Weights of a small mixture-of-experts language model, trained from scratch on English Wikipedia: width 384.
Below are experts of layer 3 (counted from 0) of a mixture-of-experts language model. Rows are named router (the router's row for the expert) and show model dimensions 64-127. Each number is 500 + 50 x the weight over its row's rms, rounded and kept within 0 to 999. Numbers have three digits each.
After each expert's rows: a language model's description of what the expert responds to. This comes from a sample of Wikipedia text that the model never trained on.

# expert 11
router:450544510484503473535539514533542490531525496462552490440404540450538535525509600430466563443470500516496511523544468463586476481535523444489402568601477491411389509569534527603595554459461446
Description: South Asian and East Asian names. Word pieces inside Indian, Pakistani, Japanese, Chinese and Vietnamese names, such as Kh-ade-eja, Pr-ade-ep, Kos-uke, Kw-ai.

# expert 25
router:425461512519560560510532501443560501524489402407463445450517458449437539531520541450581497529455509540466511505452474532471535509557442428544425573545450512479475431551507497526551425465457450
Description: Institution and place names. Final words of institution and US place names, such as University after George Mason or McGill, Massachusetts, Arizona, College, and in.

# expert 17
router:443595428540539584526529531572553466513558405480464501449415484488456565520463627497551559477546501535442567450536463598479453485476484512478421541562523516567516468562457588621506414445437453
Description: Mid-word fragments. Short letter fragments inside words after a prefix or opening bracket, such as un-ach-ievable, inc-on-clusive, (ac-companied, plus ″W coordinates.

# expert 28
router:451559499460590481456542425492536478467490445481469603631481470540443528536582450542539473504405570516466539464478460540463479617486554545493489527515411536430444462499579490373568455459472522
Description: Word-initial fragments. Short pieces at the start or middle of split words and abbreviations, especially in quoted titles or lyrics, such as D-ed-icated, b-ored, .S, Jr.

# expert 20
router:539548457519529463578519483435516406545460472471457518577530522492429514546445591586540543432495520530434552470466458530440472585573493442542478476584476558493555455485538456455544437473448528
Description: Sports career vocabulary. Sports nouns and verbs in athlete and season articles, such as season, won, goals, touchdown, pick, decision, earned run average.

# expert 9
router:521524598534483473500526455522486558477489510534376523453532415534416514400529549510511425531484556475533496442544444551488501450513541456583471486478571534545522560451392414452478487476507487
Description: Prepositions after nouns. Prepositions, mostly "of", plus for, to, in, as, after nouns like faculty, department, part, member, and markers in coordinates.

# expert 30
router:447524433523544516492541498422558491530455471437580473457499477452506476524515545476553535541441480524482539528517464461519549468579447441507453525553476555476477443559483540571518458465483457
Description: Railway, broadcasting, government nouns. Nouns and openers in railway, TV, radio, law and politics contexts: station, Railway, Act, Television, Liberal, opening parentheses.

# expert 14
router:478511541464540531564538498415556491518519477426466473576511545394542542566507480534564612467543523540426505478472478482454451484453432477524488507567483585508560479530400593473473415463452448
Description: Table row-start pipes. Pipe characters opening a new row in Wikipedia tables, plus header words such as Votes, Candidate, Source, Total, Pts.

# expert 12
router:447497561517431526480503446494494498511463511395424455473548556502555500519635523547474538546472513544466501553565472447549509515522492480512530516472405538428544507520398585493524492545543497
Description: Building and object nouns. Nouns and word starts after an article, often architecture terms in church or house descriptions: windows, roof, stone, apse, ground floor.

# expert 18
router:423447505488587573549530533450542506526479429449504454448499492473451546516501549449548520515450522526465492487477446531491561503543449431540441534556450521448466439568503516520552438447468443
Description: Year prefix digits. The first three digits of four-digit years, like 201, 198, 192, in dates and release listings, plus other large numbers.

# expert 27
router:453455485516578405544518439496560487552496476436541404408584428493459492555485489504569562552437580535427556551498468538392475503529474447500454464548446483511467535476529523473531479442519437
Description: Year last digits, possessives. Final digit of years after 201, 199 and similar, plus possessives like 's, his, its, their.

# expert 8
router:461494464573446561469507568465527532567452472444556455430561600536462510549588503489478509488508512550459506518417480486577524409498549468403480590488473418577579543544501509568482485425471431
Description: Infobox lines and line breaks. Line breaks, list dashes and infobox field words like names, Born, Coordinates, Population, plus coordinate pieces such as ″N.

# expert 10
router:456452498513495585498533521514521490434510418450402515486471478464409498512477581453544476502449554531467538524534442505424507494579458502524427555491528541500590454565425576590506476449371474
Description: Word-ending suffixes. Suffix pieces completing Latinate or technical words, such as -al in rectal, thermal and behavioral, -ar in planar, -ium, -ative.

# expert 24
router:542506484434441558449513494495537560445386579498519499547576544459512525476576460494555445512560528521503447494478487516538508499524450492524510511500557464579491504586498443461544489459471478
Description: Sentence-ending punctuation. Full stops ending sentences or abbreviations like J. and ed., plus table pipes, dashes and heading equals signs.

# expert 6
router:438470511507548563537534534452541509501506439414528453423467503509459526544518509451551548475431535534466522454472457506493540504530421446578464505594437511421435450540496494536554441470476451
Description: Articles and coordinate digits. The word "the" or "a" after prepositions, plus digit groups inside coordinates, scores and population figures, e.g. 40°35′05″N.

# expert 29
router:419436527477544590532530542441541547502495475443466494432536508456438570520488504462506544521488486523471536429488450454510550517522501405575453520573438490461434509542466516596492455445498449
Description: Articles after prepositions. The article the, and sometimes a, an, each, right after prepositions like of, in, to, plus some table pipes.

# expert 15
router:423468514513558541533539530433548561516486428451492424458521475469433542546522559481578535474485507545471498520444409456517530534543436436551435559589450496453489459536493525553525425490483444
Description: Sports stats table numbers. Numbers in sports statistics tables, e.g. goals, assists and points columns in hockey or football career tables.

# expert 19
router:453409557522553550509536508447534468499473410479532430463483481431519534577475557498570503538525485567464526466457478506481524506535427404513474497584443528549459427570466518504562457473460509
Description: Commas after dates. Commas after dates and opening phrases, as in On 3 March 2021, or In 2007, plus section-heading ends, table separators and other.

# expert 13
router:407485496520567542534536496439542518527488459433504457443492498481445539523522548443562532511435518534459497494466459503472534511568436428557445527562475512480443436553497497508548440460462445
Description: Topic nouns and list dashes. Common nouns ending a noun phrase in prose, such as conflict, process, politics, music, plus list-item dashes in infobox fields like Founded or Founder.

# expert 2
router:529486487452431472472486527470515481445457428446489437501543450515591553492550610491503421585463457499521478593482521521472583479495516492432459567518511492528513416512510580537544485530491569
Description: Space and comma before numbers. Bare spaces before numbers (years, scores, event numbers like Flight 711, Bellator 284) and commas, including fused ones such as ",", ),.

# expert 5
router:481450494547547508503526529452535486499434518486458446536498432460489518528538492600607501501548482510473589408439476535435507420556442510573465538508410540469522489546467599477578456463536437
Description: Name pieces and "or". Middle word pieces of personal and place names, especially English sports players and song titles (Car-ry, Hir-am), plus the word or.

# expert 22
router:433509519584579557528525627470504549400446551509484448604448460409509523509465435573405570571475454504443601526453487516513452549539534529451434559469524502491376452547415542540456538439536456
Description: Germanic and foreign name pieces. Word pieces inside German, Scandinavian and other non-English names and words, such as -berg, -ung, ö, å, von, -ić.

# expert 21
router:443426485494580571505530518430505488489530413427517454416459489425456532561531542432571541510447505528458500459484473506538553532542450409546446562542441527517473425530449530471595425446485462
Description: Spanish and Portuguese names. Name starts in Spanish, Portuguese or Latin American contexts, such as Juan, Santa, Puerto, single capitals like R or V, plus spaces in tables.

# expert 23
router:503484508553497492449519456500478478470564454506484512495417458621539520521557429493467532476424510516543411463459490613493494570526477498570521381481520401480484520431544452569524472554524500
Description: Narrative verbs and connectives. Conjunctions, prepositions and speech verbs in prose or plot summaries, such as before, when, due to, said, saying.

# expert 7
router:499506536591564503454537568428558526584497459409549472450479518491487528531547473495552505540419473538510496502407484451502550416559426415542419544442520519566512417576512545459559421417436482
Description: Field-label punctuation. Colons, semicolons, slashes and bullets after field labels in infobox-style lists, such as Postal code:, Time zone:, Born:, Note:.

# expert 4
router:526579498500582510586549547482521393523448436489526451577462483451542543619476513552581556468471544541491572431478507549467475424494535445610468591540449601506494454562461482418580543485423496
Description: Sports results tables. Names, country codes, numbers and event words inside sports results tables and medal lists, such as USA, kg, medalist, World, Gold.

# expert 1
router:459486468557580458613519423480509468521515472426472505422485466509461510524405495507526529387513495519524537498586475495445516533468475523473583418522440570499505454492523510539538500485491452
Description: Pronouns and clause connectors. Subject pronouns and clause-linking words such as he, she, it, who, which, and, often after a comma or period and before verbs like was or had.

# expert 3
router:561450514550534477414544547434547530499411451509428397524471484498567488486598492368533502534567489525490430488459487460495548482508447473547445499532442549433537424465455502551528428470467451
Description: Commas in lists and citations. Commas and "and" in lists, author–year taxonomic citations and place names, plus taxonomy words like River, Phylum, chronology.

# expert 26
router:406476542513560542536536540422561528466496454460458502479509487484463579545523489479562517525409503514434491458439416463514532481558447423550446505542436545494459451553537471518534425457462450
Description: Mid-row table pipes. Pipes and spaces between numeric cells inside table rows (scores, percentages, times), plus credit words like Nominated, released, vocals.

# expert 16
router:446484585528512508439491510507512429488400474535552560478519481412470533547493489546487546525417516517417545549536461585491504563578443507551480566516486509525548498415470565486477478438511454
Description: Politics and office words. Nouns and adjectives after the, a or his in political and electoral text, such as term, part, General, district, Republican, elected.

# expert 31
router:481516425493478551446536574495513472481451542510487431439481478510516523478431548596454565574499515555487464604450468535443510397584437445541528416531482540476561422416510493525525448584489485
Description: Month names in dates. Month names inside dates, especially birth dates and date ranges, such as born on January 18, 21 April 1890, In March.